Below are experts of layer 5 (counted from 0) of a mixture-of-experts language model. Rows are named router (the router's row for the expert), down (a neuron's output weights, with its number) and show model dimensions 0-191. Each number is 128 + 24 x the weight over its row's rms, rounded and kept within 0 to 255. Numbers have three digits each.
Before each expert's rows: a language model's description of what the expert responds to; "raises" lists some tokens whose logits its average output raises strongly, later layers aside. This comes from a sample of Wikipedia text that the model never trained on.

# expert 14
What it handles: Sentence-ending punctuation. Periods, closing quote-periods, colons and line breaks that end a sentence or clause, plus connectives like but, while, However.
raises: "\n", " In", " He", " The", " She", " "
router:160135115157130103119113124122143162165174176102115116139084169156147104111129133138159139140074165119118114186114152134102151089123139128126140123115111123133174130124141093137131119131098132118152124080135104114116112160122125148109142136138157143122130164119129096119126169136127091099111105132113100138137120088138127097158169154104124150091102106153171143131140166134133157105168143092154084152115115071146119153093122175156113078153087166141160108098140104131183114170167162122094093175119150119120119139106109102130132138112161137135083150131082154109158124138121167106
down0:121153111100096092119119155100088155107101119092140079071141137124111141125134149149158167121151132098128153120132099132127116140130132142189146133139141121157136088173097156082124147129155141156182104179140116089107111126129173100164150139118141104108135147135123112143159131150131109144111172134118167096139092154120123120159169136078143089158113177116130139158143136098130113135158175107117093126111123132167140136116194102123152124169132152163091131139159143124114105114155141095159113120126130182121140139106103127153126151108092130107155114081102106139100117146151137111
down1:116163159101121123101137146125134107142121101123137100127153130130142067139107082135219129116127152110129071131140146140151111145129137094127103127098120135106160149122117142175133169134097127146125127115147130119134135120133105157129145207119121142083097139146105137116087121115123076118193128126097118100112136100165124143129107101139140117143121118146128138164102147100121108120156135103119112118151122101101101086151167092134127130086100160166190155063111134144133087154124130102130095164131157145130143116115116102142101126138128146135093107124157130160166121118148150142
down2:112146105134113124126143149104106067169133120146155132139101167098135144107127117141112100121119132104083114124148137134095114149112124132110120122136144117089129127102137133158125154107153178134115138149100080118149132150085152108127127088163129130125137147135058140214095136122144137068146136171187107142144143178120103142100118141161144136122137118122179136104118129113170115138112089131117125122163118134112106127099147154158154097132152124123126159151106144133091142149182150144150139116152128092154156087141172095109124146089157162100129107099122123128151126114121088112
down3:135132127139101123138119111114122158118146123073109138159093161148117126135145133103125131151145121119102127155131088095138116085120155119184171124115143134155106158102091156101123133101088143167142110075100107106126091142132139089137158113145095148096126159155151155138095147135118162096136171117139120108124136148084093123138139136145079140131150077163100155114119161099130156134135153139148110120127123125108109166102129151138103152114110183128160151167114120153149088126168119160133144093097139092131128130103154176131121119154152128125143151112094136137131133098129117148
down4:147121136157131106129195126188134150150121168126148123110144088162101144126117174115073138164121161106076097138119096118118146120116175099127150150115116127134133096129171176085146150105120067109097178143194111161167103140147102128169106107181127101145074135149103131130111151091145123127119141099153124121118140102129142158122116082116084171132148178117150143131112105102139101149163086150112142081123165100146145117130110156130110176115102153141152127141159153111107171152116128123126165073131135092138122200127116179100111165125127145144120118141148122161103140115129096132
down5:182120128149137106095135153119128118169101145097121120151123156149146091121103109100195129161148129110108162120135128115137122139160142124129106126088084144153175141105099091136155121181119186139067132097109149103122159150103104158078115125111140141138123080137158106071161154129185117101125117112095146108115118126136160132146155087125107115132161116122129128151176109119129111123138120115102161149098094108119131140129148153137126137139141114170126164088136135118091129135134116095135096147139126143119143133131129122134115114188112140135117107148167132170148100108124144104
down6:088111094134131120153124125153156107149147127119143152169123133131100107137167136116148139145137144155119117133092123136139109120113159102109142149126126109141149148122107147132135115117125125136117137110132145142143129121127130151123114192136090137114112163115123116145116118109148144121172155146063127067136094115146143155106089132127100152110101097155180141120112142120131112144132109143128120142152163157117129110108174179103124107087092096149143165007104158112119129139163167097168095162102123141134123121113114122130156137144128149105144119131162156110129137138136113127
down7:127159153140127126175139124119138123088141138037118116148113122162128145089136103140111138120071166170148143115105101165071151163130083131142142101125153116124128106109145127162178126123153149130108146177117120111151110112145178088099145110140117163106151151138123165096104132100146099132132160092167143099136153198129116089098137104134112150144119151152083149117138164110143110105135140201110125093145110153081143137141110099129130144155094123143131139093118087133140195112110147121117192140137087124106120136100176132123126120103142110143120143098141129165130114114120101100
down8:102147103164154093088085093098155113148151115110129132165159142125141131138124132117100110103131109128115186153167104126090117171130161118127124147120129073136114129140103156155104140132120134136122153080136112110125143090185118144088100127106084107131156140100158170137123148130126095156111129139104152143098172133116106129159112128136120147112157118144116078090148134156088150149106138100162156163101158147128156125154134123087093159149113122132105101130189064133150127111138098144104131144096146116130196130169173143172161129156124107125131147066090168155116114154126125148

# expert 4
What it handles: Prepositions after verbs. Prepositions right after a verb or noun and before the object, such as for, on, in, of, from, after.
raises: " the", " ", " a"
router:112137165177122101162096152112147129110070113126096103167104119134151129089128127140160165131129160137085096125148117131115111148092156131104114159114155088105162149143106151116127088139106115151082175138133090096109159119118095134095142134142177101161127091094133138134095144114159136165156128151143103179118146112094103115112159135104083183166122121139118137099150108173102096101152144110152100152120125129131106123176114140107159154083143117136135084115133155157152150146121124130166149131114127140087148132096127145097133147138098126168141094123132122088106093148131130138
down0:154097080108135098118118123100107149109142087129155164147123130146135125119108124142101090127153109106134162075121132145149141093108138136149105103156063142113135165124124115147148107094115129110129138094090106138081150132136125135153115153123154123139145125183132137129100137127136132093124134145118145105139124162151176132147117121104142148140146098135128117159169108199135131134154156129152145092143135079097170157140096162148128134153120127129151122153113132124149139156133128172116096167149172090129135134170112137136058113159113122092120098105110107094146171139157145152
down1:106142095170111145143088123153136118087145083183151110136109151136130116137153114128104139134142089139133111085139161135144143122127191133103115131142141162115118158156124150150122133124099131123159099137151155130082134105158144103102103112059101104122125129152116112161186120100130123155103152085122170095119110132124121099140132135115149118116070152183138108114098165146124096109126122125104133135173140130150091088133149138076131108135137135124136118153154111118144138140127125101132147120109132149128135089102155133119154069124138137115141115131128125183153157103161131150
down2:123140128136128123146091121088142120122136163157170103113098143127104138131129125127123142145141107127131160096065154118182076157095095146077109138124144115138143156157126120140130161142133152076141159147098121127073120189109161157146161139157142131142122135133122106110106123065137186085161126144084129125151082129147126100144183125112120122130119108139123125109158156141112174082149124100123117149109100109125113099137151119129132105161141140137117155076157115113159127122127140129172127113157158136148145114151155111111133070169119165125168161131100170102152099149169152132
down3:120149126145082129102148102115148152099123126121069096143137163155130125125114089125108104122081124146151164185165131117129134104087170129104190137104135113123140105103093164104131120117094112135133154145151141101163099111095089099095122104129083121117115133185133125098162107136151138139092136103114129124084165102102137151161128159135122112138121145144136116111128121156121122109095103147116127082147146137119130140189104102103139146130160115120132134133121123158129165105114107102153136124085129094114106145101121125136113131175168162128127152123149153139137165136108159129
down4:127175139103143132160148172130067127087137117102079142135106173123108128118142127132097144120129102099156111100120150138112138161128128144128130155141138107196129086147133130134122137163170120155124109097131117081158174155137134126181125068160099132101110150092123095139114137114171169120132165124119107134143123129077119133158182098135135100136130172129127121143067123088151132119115117139125105090171153118117116112149115138168138129169139181122202146174152147147176129124092158125118159118135144136146136104083117116133134144124145150077128132119144119150180128107120105136
down5:125089155116104146107141078124132132161143148153096125162113142119150124160118127124150091118112114167096135130122138173128127100172145131160124108089130120133114163119132154118151109119140171111094132135103141126150111132109111135117160195137131186117165175152140139120124120159117123151112142160132164184116159121128088163127115155131156102168065124132139124145110134101131132121108158150152074120182123126121172164143140097116122124133183127186179156138128117158099145108124114116171089143119114105123151127137150144155134160165107115126158113165116085178192143140117135134
down6:148111145133121134135128132120141107105115137126130122149094146131105118096126115168156087122123127137130144145117163149121106136123132097168127105091144131160145115101119159127100135124104180141161165132097092110069184165140113125142150135136119154150135139146122131105097146097168128134134143133116124128143136129133116129133121104111118159157121102116101109125144130142138115128108136117137138144152098112098137156119112156128167142161086135128169143088159098105109120135128105147164136104103096083135118086160158094143060144149127159153147092127136106106147118117097050152
down7:111165134086130140113092150114116161175119085110081127173144162130156151190153112149134120114130132125153137136143152171151111104131118111121116146143100124126151156185115120148118136161101140133134142124107130096104134117142128131131076166105120139151152218090142115142104116136128198133106145158114153097128164154149080125136144125110124088128156160155154110119077107155104099123076146102133102092097089160145137150150075102099095137118170152127190103134116140127162118122148096109124104158153088114128145183091133123152178164169128111108132141121105105157154140148113167118
down8:137136095111126134094113169153153140105088124134107137123122177145144105157102093122105119114138115136106128120087122137125094118149174151130175176142140140142084144116087099131125120125113157116134130128110104107134196109136115118134127137139154086127129146101152110119141112153143103103144121123082128134130119137142157117121126086121119146076073150127120149146161110160110121122146089124104099122138160128117146175150148147134133126166153133122138123140119136106136147122171148111145104129129193111129143105127122143121093125150116147141125106125083164106122172119119116128

# expert 7
What it handles: Commas after topic nouns. Commas after nouns and titles closing a phrase, such as series, sequel, version, and common nouns like film, album, club, crew.
raises: "-", " ", "=", " the", " and", ","
router:136129109096129091132093121138110121119137082142121138112096126171131117131152140106134081148109118153133166128162141138119150124108107108116126088105129127104140121149132115123137131087153114106114120147151157101140145140148146147183164110146118173151160108130115124130128084113129117127175117147104140147143126141116143133114140107145141116095147158119092132159163129117127162130107145170133093120184125116105131148119135146136111114149109130109074178094149109108120160115150123102123166145124105144168127088174144148142182136116139180141145152135172148118128093139112105140
down0:133126145154125128095144112099117116130150099156097125163119152106090091107134136139116129144162097101133115122132134136127119112139150095097081143095128145142162123135068118148141090139079130111130188124137147089083122139115151132160098126160144131099117164092101153146144114096147135126125186133079091138096131081108128161147093131108090159132185111116173148121109127122155141126141078089185092144085124127125098132100135117111175145102128154110142109058123136151106120147162128126190099144112130146146147134103133108141136181146132156127135097100100122117151137117124127112
down1:111149106087106143139107117142139134101140172096094151131110117148164132116139095143176117120112090082142116099113142148132165106116126094162181129129116100117087135098207149107187119098139108117142094177133099111138115146116127108117132164102151128103131164143139142134118115136152152148096145082139130103091139163098119073119124129171129145154095133109164172144117126116144128132161174118143096114117132103081161140132108091111133101104145140159146147139119130128150107094172140109114190123137171112145096116122150109117116117122133139164160151116131164096153133109138113148
down2:094118118138128134129121136111152154124119113140149119145104163146094096119137099143147090140148134182148142091129166140113118113130186119139091094083094139154117114127078136168159056113103101130130096081129104138103151131134127141154098165131122123124136146127130123114116164131097108141094154168123116155118164115124157135138091120114097107134115096120099106132107161129125139092159151116170113158066113147101111113128098116123105182164132113107119120099144160179161108108125089089104166144155144125178142122110137153097086158155165154112146143116099149172125099158128165147
down3:173082154119124104121180119127129144129110121147131169129130122134160144100109142114121148132115161130153103134133164085117141093097127111128117124105154118112105083126152178150098156157147147135107146141111115125105113163137140124110115124195148098115129117176146123099161115130165150134145096174123112151088118098111113209100105156127112125142152141148092099129143127125079128132126100092128119105094188099097151095103145132118105136112177134134119110163097093106165118102145065094149071101087129107145094154113103088125104123113153134112081129135112099106152175101146162136
down4:133106132159167120128123127140111090164130163100131138138176124125156147114126156131132160125122113148089165118100104134124128103134126149149138115125113121129118138152181146153112150126102126129107141128098140081142102161143119174141076108115152181142101152108113142105132117096113187138141097115086140084116091160150123089142190108156157124148117096116108112154174149130112130142158141119129132098126111093126139150141142129163120108167105133115128136156130114119156117135161129112128107146129142157095133107081138118155126139082115102098127144149098128157154117139127076114
down5:139140121146092140141112114076159133106126139123209125147145116129145162118094054144119170142144124163145115149131122156097114128096113144174109122091125116140113134094121145136180125112157133147159096121110129166115131180114123089160108098132109116160145106223106164106125142172128126134121157110169107146092129156131108138133124151137071117121115113126140156122168144126083098127134111123128117128120134149124155112122082135112163125133146070140161119097172148118133120115105139082114170105108144102117107126122131160116114098135115091116144137118114099162170162136132145119
down6:120163131107099117124174115091156132102147160152149102123138145145121136123105128140092132106107111100174147142143106141109130161160093118153145152081139101099153101117146102108100141155140092127153106141130153119120114129131147136179087149110121126143143109140138142126136105085138113114083162133093171107128168109171157120145135178143088121127104140133115123125062084114136129087113136089106155108137145116104131162124077126121177102071110122081131123111158076146133103131070143099104158090136148117132124121107106120117153164122120106121127121110105105133183133108115143085
down7:141091140139126116126142154114150134115128134142117127118185103146111114078106166122120155088155086121139174165126137132165148193107124133121141097073137125166137116157118180115081130142128122110140125150100111142143132130124146145154142102154142108096110107171126115096175111115130129100156135117173112126077081116147154107169106110106105134125149130159090150131147117144129134098133112106131114159155180133120111093150081138142119168134191132101098153149174128102086085136115103181144124150152104161134132130148145142128162166095140118132116141075106129092148086126165140159
down8:123103144174094138066137154188131113148113088134104109100141127115121155096056125113129161131179119105077136115111120129142075149138133132139147132159148131134153161144125054123104131125114112148117147146131157096132138154124179121090120104112171133120080138100146184147149125112128139096159162106106158154145103149105132117128126117142148159152094131108092132178144109094135133122127136118140114156168124152104166116143159105161165145120119116107082164131129147063141133184085154162138087123093133099132135169168111106141126099068124149091130132101149130156124132088148168121

# expert 12
What it handles: Line breaks and parentheses. Line breaks, spaces and opening parentheses, especially a parenthesis opening a side remark mid-sentence, plus prefixes like re, pre, un.
raises: "==", " ", "v", "1", "\n"
router:126122139099135098130090144137137134088107174148158161168149139137156142123112121104151119167115133146130111109098132116081120132165124121137153121088149148135144121168095122130146138156186153135139161142153078123129083116118122131144120116155114115092138120099144129121124152125106105128152113121160153176149068135094119134137165106138109133096163135103151067154100161134168129141146113150142153142115123125098169120128162078143137122153127129124097102198119177104154152139134134134127153121145147176128114139129085137139142119098125111182150117150093159112100107129080117153
down0:104106143152130096118121113131102099155108116161156127092123140108127158138119164121121058104168112100134127098095116166081123122115152082129116088129120134091109120121129122094157111097120127152135126106110090159116134121146148164179137124162126132142127124152099149149120144148133114141127130158109108171158098138116127064132110108086145136156124101147138131125163130129128158151109101106135138137124151146125124098080105135091106115138114130132081148165137141106123114146174106167150082135124088202130131093143115111158120164153084144162125125134108149114121168154118101122
down1:070155099128099120132134118103132147117135137181092115152080136150086132143118150176110137058133130152112155182118146132140109109081139128119124107122150133144113145075146134158107123106098129161109148103108092118120139157094147114148134163091127127120111148139135160124123116148149161151150106145096126141150153105119169177081115128095101137134148136154124109130128134119144105165119114130099130104110133136088162097126102115111109127138114142105141134181116153163117126136093129135145116139150171148155161165144142093095124137112115091148137137132093088141178096194133111102
down2:117133128095164143120146108163194135105135128120093101122140131118159153089089114154109103144134113094100100137128142141159157139152098142085103113106119172113122125097092110159141140137100103146110089105162133131137061157129149102096130115134157094114149084126118119117129148125097116129154127127151145087143147101139094123162109079141116093143158123066125127131105111146101135082181111177112118122097128154145129143117082143142138154126117115135151105191138142144131128117118139129096133144121114159129113105140149164165135135089135116162142119136127096129162149124120069134
down3:101108135123143104105155109152131134138116155170161080128142147128121135144146118134135142139140144104087113125115093132190163107114137126153134127147139132173081103140158160108118116152142119183115094127145114130142153172097130167145111121130129168145157135106104159164097154108103156111131087121146115108120141128119107126111132088115152113167054114156087125156139172126115122118124108158115112130144126149140132081186160117147146154175112144085114120145121142112103138114139133093129147134117131105104185124150118134155128119124135176092104111129116167082166136119121111170
down4:137150137134106122111140133114145131171171087136125116131114107131115138180120118075153154133113143125136141116117114154096176106136154150162136133131145108152138133157102107149106099131119115096123161113158150149114145113151131128121114170162139135108102170124096149170115133104093154146112117152119129098126150116171119128096118149118158142164133163152099156111117127136134140114114171117118119142116150162119105173142140139103122162073073163081107119122104152143113102094145139100171138136142075122126125170153112168156188096135165109089095118119137124105101117083165163111
down5:076147126113137165122140132175151128091076104142156094156108098100101125132117114133140128136149148142146119130158090141068110160117126155145119139109100155114067134116107091134122154110101158194154080171146134112128170134134129127115128154099143105117121120162127137106143126145132139139103107113162127141129123186150156140168116098084123118140134131094151135128114108086143155105061080109110141090121140135146128161123136101099107153144141088133142112154133133157124119139143100118086117102131144121109158143126140131116128158135098095152169078115127142117124118097101161123
down6:090143160124127118160094137146106107170136142095120117140134152102102143142140119124120181146135138092129135159179154135131124091146125136083106129073146139122130110136134146115133075090087141149156136115120146099134118112090095128088126152100134148104130148121126137135113111122111144149173121120134109151120107142149157147132140146119166158166114130143128142160104165152127097110131133151104150160169162141146126127115122101143132101121093117147084155134129103132179141118091141119125090109131111134122141119113086063097141089107134143115127130100139100112133083123147125110
down7:132131089160086129128128178146113118122133156120107121106152103108129127132102128099101106128181120111110093115125110165142098115116066139127178132121148105170143130087119144146115155118092147099101147114093122114142159148131102111097164119162103143112113103137119148118131151142143204142086162097088136137127129127127134082106177154107151114114111132105154126130145133156115134146110119148149161135132142146100165183124095104126154165175123122170124142120155148161127108121121149128102123088091120162097101107110094131066103111147143102106126150141124157135123114132115165130
down8:140153116104131140115154114089142173140152161092141092071150113185123109088154170137155120122106168091134090135122125124139141145113141124111172159100119114124119095121127122110128134097130144151089074150089119121109141122111139141103127156152117118115140090139080161126115106139103147127139102086098144153157146119106111113140170107119133103165153127081095142136098144080121145110079129126139134123130096086098121129104151094096133119107143111086142158146134169097162170122118158147122104091091138102130135134118165144147089142138118167132095104156120132126148096125060107096

# expert 18
What it handles: Parenthetical and coordinate details. Digits, commas and symbols inside parentheses or technical detail, like pronunciation glosses (/fr/,), coordinates, birth dates, time zones.
raises: "ance", "tive", "raw"
router:140144100113125144109172141131139098113126132087116138121129092121091104111150096165134135142099102148103137103140104126150109135128130155089122140100130108141116112097132134130134148106149147162176133112097120158124152092093166139118110173147113097105129115190114093106150106141156152143147160122102171100131114128084122163114110085074069123147164106145177088142148082080116117133079134141129169158120114126141136113151129127104150156093146098095129123123136106143135144098162124120108118122145182126138185120099167141123116126105084126159151138144133123148116118099113134127
down0:143155139115102128093134120137104138124140130143141128114132096097160143119089153137115138140165115103141134111155117118076144115092099069127133140117098185098118133122066136147130099181137174112107147098123136100154133122132143133140085114151130114095127168138109122156137133129100099138128122158126126118087086159159135107122073129095143111146103090108144124122135126123119142172134104171121151130136128175129097134152119140152103136150105147113106095138152137148096177133122128152078121093167104133164148092122141160145148150122077087129157141143091115094151136127124142161
down1:166122083109130101112170103172136143103124119122151112107156121099140158129163147163148138125106173106134158147139114125114159140115132153133123127152097156157101143171117074181130176138127123119127120112179146113130140114144114101136123101096177171154104106135130160165142178143063063141114111090106116147113107141123101123142148107120176123113167146141080148173126095151139101173149145144120126158128134122206122121121156099126128161138173157163117122093155140130090131136087124109162148141107145079128097140144143114129117115109100154175096169130113110151140124159117116108
down2:103094107109144120158102159168103108114124127161139117119101124107126170130113128106151140087116120143117117118127103131142097145155116121145157138112092136142131147114168133121133122153122143108140144103104111108040160087120162146104098131127148118158126083162175127133085128130083099119139144155117156108142071099126155106114203115120135100178134118163161110107150145181135086109128153145142133088109140123127132103161129127105133153141114122100147137131072130090102171111127129099144109119143142117132109167128166153126091106106065150109113142122138101119093142131133169132
down3:118128133139121125117093131104162161153109126115169129142142109127118163075095120141110135108128106114106111124166121112112097105134130154136158169150123116123101186149156134136149136123110149140079132104106133098100136134148151130144130135106100096142109120109134128143105115090188140132099131087124127099142123119091101154134170106150146136148133084113087104152109114157111156098156147111134127110137112155083079120142123160099127166121108120148138142097100171137138157149112132088126175147123097128128126103130132144152108127154108110123153134114157138126154123117157130163
down4:148148125129104097122140111102115109133182159133169172152143161135089174099122115113099169149165146126147147129136116153165120112126107068104132129103176130099140112142177196161105111127146145123155128147103158168110117118127168145140150119140127121136148121144157160127152138156106091122149134151132162118127100149114166123136110166123127102149135145171127112147142155132061149086131144143169133140090133112116123121097133124142083096177106105128160123101085127115153146100122099087153125121118162104157153128109142098135179114119115120086145124143139136112144157146145178153
down5:134160166155154078152139129107124106103116178112123093133108097130137105132150109104115120167124070137129134115110179131110172086108099141085132167131175146156120098133113140143140129153139155124123150146132087119130100125125153116122118106145146107139098103108133125093096140142129130122082107097159130139117132134170094145137133132121088137118143100161097152157121145159082140159148103118131139126087120089124156152135147153096143139128139142155140104095154166118106161113144095088131148153118084134153140133117130075124167126104163121112114160151134138099180095129122155083
down6:130093119169101161164104199166140157116150135089096120137124120122119135099157161108108142131135135108120098105103097092127133136155150138153139121122118193124133104154120119140121164109139094139138131120144079124154080116176168134129120095185157087124151170139148146161142103118148137056140166106125140141137085123134141124106152101140113155152100135112122131102101145126122082114135120124146117108152081129140139176104136162146125090129184083112148135125109120094122175129136139139153134103089108145103121121114120137133127130065140143116091112137118115113157120084104137129
down7:125097138089128106169157118077126146114091147071182136153134131095148152127106111110143147151136118133120142100149147140136159148150144099113186147146176132143110100095117104137098180100179155142145121126132120154161110124134157106115156141131113140145164112150161151139107090132149154118127154103131145122169126123133091149137139118126107130083120090136093131109107133098113138103135154096172105125134116095162185163112139142135146125139117119155106152150120155133160126079095118156184112103116112156138112110140097119166115093101137161090122144152143150113116082086088141163
down8:163134137129101170114117133133107140147129109152102111131128114088125123120102137117137130147129147140123101142075126125110098160109131167147122150149135130114149123124099115091120138156123135122109128123131137120095206137161124132149144150149150136153126138100106107149093092142122113151186161093152150111146128140113112090155170119139196118150139180106168140117121181120102098128128155157153150117153112093146106120151115100107114157136092134127160095116139135113108112111152143152194117149157095119135121117125141135120124141140136104118161139091127076150154115127190090096

# expert 20
What it handles: Infobox separators and spacing. Spaces, hyphens, pipes and colons in infobox lists and tables, especially the space before a year in Born entries.
raises: " ", "2", "1"
router:169144115118100132094179151127150099141128163121166154095160109158135104084115176145123130171169153093106136136165128117140120092155129136159133149166089103137134144094140149150172134149106109131114183090092140111129093119121129123158154156136110128103151149153123153153145135100161133128140100163115135090128131132085096106146096139112139104144174160128124151109164101121128093152146149130136148101152174120102171158136113141099145131104100141147144144126150112125156145138097179130148150159109152086136111159089081093125113126116129118112108136128134158090140147119163113130
down0:118098159130131124164156134096115156122128179142121118101148138117147149129151101160100158144156160118123164086093147088123074111132152156133164149122149118124128090087147116098106111140135153130100093107151129114094108152142123153074128120126092167162128128131112104146111135093116140150118115130139135097129096148112129148114154159127119122148105114138165167129101182143149162126146141154123108133112158134109115194128143147142099123112114136152137084106119118093109108113130151138087105115103091131116141135101149126110183129122108107133157106124121136105101108155108151103
down1:120144131101135131151090109106130110127119133095117126113154120156112129169111171147109133126118133128115147124104094095134131124103142098123180121113109105115081139105126197114098117096140081131156131136130133122096085112132131136105177131138140105120133133128165085136091120104119171109169140122139141083162117128121107088135138161146170170158090163139161134107132158155144121144119099136098118175111136140157137140114170109108093116114152109159153133120119139161125098129138146106090114127137079144062143104092125130127144151130126135115108143120074108075083105091181110171
down2:166122135098144089148105122138142114104106049092108135138123129116177086105142158155126105117057142141137113102132118134130176134126121125147095101064138124151093164095130132158096111115113119145135123136142085104147137070148115129104123129137148130100151134156103129141124152147140115109122145130100148117127144107150162121135167149149131111106146133106109143090135093122159141147151122125130082132109082122115096110118133137111141113080127135109113157141171143172166115145120161145150136116114209104167106150128140114142075118127163112069130122105110098139082111101132168102
down3:133132114139129114091080100143148150147161138101134118187128129130094166140161125091092121171118106118125118122154134126094136122105141113126139126136117166150144105121156135096167125105149146117105090132109145087112131100106086141139157144115129112120144087111137148096135150120110089127116112105102126109053164118134177099136152149146117134158109133091136092136119116130122103117161081128124141124155110122133093105108114113165148137150103152181129144102159137133112128165085134096113132140096064119142119111103140176106183155111135107115111107117117152126136188105116085153
down4:142145141095102109124140142149126127086110133114123126113119130167146131134123147135135144114136121104126145142129118133123101147151139110125134103104125108120141145161127135132113122094130134148130104154099153151091126085167119112130147110130170149119115155183152130130127156144089133117119150127134115133158117168083119092153126103114131136113098099097110155081167117154146121149153160093144129146103133094124133122112124098154097101129098128109132181113118117125092083127127147140079155110117140150128120108114123120087081068158161115117160097144118141103150084111076167166
down5:089137153119108120118091131119147119095116143120124140113105153145111136143143118142128135160142086118092183133119096131088152126155098101139145110175127145144098123131102159150131101146092151162140089121166137104124119113152170111116123130152088137102134139152117125133134126195080129128105160098138124130138140120124105106138111135142106108162141127095137128144118174131142109144158154149147130145139154138134115131127138067104128114141115127127137120111157128150167107106168118116170154086142114137112119109180115142145169128145135141102097122118090159154159168135123083191
down6:118073109148142117131115149137159167136117141132139109130147123144161139147098125074113125109145097176109122121082080092149103108160135187131127151101131171137116079074166108133105101109130102119112158129103100133174166146121172114159080143169126131174136124093173081088104101135119184111137101126142132121111126141182082085115117136134113125140130096144173141103127138104114099140098122158120155119103155155146127090106149144148129119163183146120143154130125169122097135119111088104095104092149095124089190169119107099123107147141105153145123117141142139124121107145158102118
down7:133125107127132099181162142140150094119071116169103128147129140159134154104135139148123139156093126132135129139155120152140156157104101126109121155098138121131145144162143141131126121117135112116059124122162110091113132128145082113109124118130094141134134139079146122100115165062109138113098132102134127136104100090136133114140083113184149122129133105114118094125114152160119108135103120162116137145097126168090104216127117134147129149107116102138154107085100166125133152099079117107120137156176067158101135141123147123104123119164141078139124153089147129159101128096118100125
down8:115130130120130109144093150119117135130143134119153112152134130147106151142168121125148151170123102135124104131107106118137142150112121155111146157123057109094128098150153146140130107095153133103122172145120097099121141103124105139154148158113096134130131133124134114109131149125096117124140130082098177126123105077138124122130134129137097160162115071110110102121117135149129089125139093148110131147178104118135099141109119116131173096121137122205150143083150112086139173145128154098095119111150068150110144069132125135126138143142116181128133106138151135140164149131129115127

# expert 16
What it handles: Leading digits in numbers. First digit of a number, year or score, often in sports results and tables, such as C-1, 2-2, or 1874.
raises: "9", "6", "hr", "8", "7", "2"
router:100117135135071112121095115091107165142098106111098111115147107095130113184093115125097149103097125166143151148107140119137113163168126155134140144153154134143123134135102110129116146148161133135105131134123097161131113163081119079110127133128099149081153125106133170141127095077134143135165110081154157124144148093130118096132116094132092108136127127152121102139114173138117149113136124145102114110095099165090122140095152115102156114128128143113153120120106140104105147122128136113105107127122128154075126102092099177155108164112150116089153144103131107135150129094141148102
down0:112109127127160135112155107133149125146143100164130114142109099187153101132113119108143105091133122160147099124074160094191126126109126179118118103118167132151143093130157153146104129149147103148098117148161086172126139092109100122127110146160084111148130099160082131113109150169078134097110102112132096140114096112133106145142143118139114153120120123165124134162094122099149095127108087134095176109107125157116092157177141155122140096102164125101100101114124120128124131139142122149144124124163163143126107122138143106133127137122088136092107148102121110152115155197134133083
down1:151101167131118168108119099138092081137143165143141097144116079152113154101134117141113140127109168133131139187124165157090112113104086109123138167099177130180127165119165160117152127083148123159090148122147130135148160151152126121137150153137134137133105157112118139158131119113156154109174169146131163109143144095130108150121097157124116141103117146115143078105135155117165106129193099103166144113105089149087127168079132143171114182141119122139110168107085116126123129100108147158127169124147120123134149136171132140099116149140112127113120138092101158146118138107114161163
down2:119133126129157112153134128131142173132126125074111108125185164138165142120156145121101127114153170148089102106163118128140093169130095075163122134136093109076126082176153129161143100138149141091131109136132109117128136132141149168120140155116127156128135139118142144138128127115125134152135176162113145125107116080138109132113121093133108121130137157140119124090143140091161107123089093121134082185115142116174125120096101107107159145112148146109162140104150147137132172154135147115114119114132117101095129149133158130171168130133147160113134096186094156145110153107127135122
down3:152139137126126150109154129109139133176088128107133113119167117113151153132185113129147157115168107163109129151160132148137086147122137114150125149136105110136085168127150086135168170137112113105138149141135141117128153109105099135099197154154139132104106124143124092105139124134107144118119112124166119122114141100140050122157134120139130104147158185161113156100161107141157110111122097119137094140162147142191149128138148117119083177133181143122127170090140139116093143103139076157153114161170116096154136147121153124132136137119120149158121146174126125123126154148126129125
down4:109133160154125115152144140146107118118155132116159079103147154149109137106139119161114108130111135081110162111079141125152125126132137149152146143177166131100096139174102120115112157107154152124135117121117171113142144183145125174115112100149092123117130137119135159138161147126145124158079138071100109140150125156157108155132125141175153116111127125122133103130152153135137143135099133162108143173089122096137148149155143111146113133144139063140110129115132125115104163130116154102128164077111139157144144115126139109129080143113122145185135134117141155117143122132147081133
down5:130144153130098133152160113144155144116118132079124091115149121173116143061100157114119110178151143140109119108062173129137105130139126115127155131133163124111169135122087150149116137173139132138135138111116113105072147192068149125148145122126081128131127127102160123122141142144101154167146142133137133130141125115132160087085100153130126113111113134117133134116160131150152111143119141091141147119111122101059135112099128105119129113117143112161127120129122134161107145146142152112120150160122123115118073123131144121152091137150131124119195160132141161129113158085128165157
down6:132117117184144129183157117092123142185162100122122095123117078120141155140139123124141173130115130090125119089142131105137140140146132136171158145167130143152153123154123119145138140131126149099139120111148110142141131172104092121112125106106170136148100125066175146121162145131100097140133121132103140124159105141117150120143146114153082132103130112108169098109140138101137133138077123152114116124143152132100125109146099109136143159106147128124118027067132174127140123098134150133097147110115131155135128089130121107164134126122094145141127167123151142104133112138151127109
down7:162113133105118110166135109117136187071108162107102064087146127127165149117152146123131160132100154123113091132118148092121128145163138115139144159134109123104166136135216137169124139122114116132142118127121149127085165119143101089126140094131154115144124109119165117146110162140140143119126138128091153131127139121156130091135126120130102126141147130111115127142136123087166133124113128109122116135109138101130100144162105121146135142056134096131179110087143164136110177126146155089130157143119138120106114152151133149117143155172137153166099122098133130146137082128134117142
down8:090129162121163160140185175154110205135157118094158106129103122155107113125089143135142096145143113153107158120154104146149152164135186150139164114111123143131088137121145118143123105127106141140097143122140097113158113148111130092137108144089139105149126100100135133147156117150092092144101107122181127140064119115088115113130152102090122111129087149138104117140106118128135111086117086144139146109127134112116159158148157130126118113115178142127119119151143114123135101116105152131167194122118129115116144126111126100101090117135118133120139197174158098093088147123102133072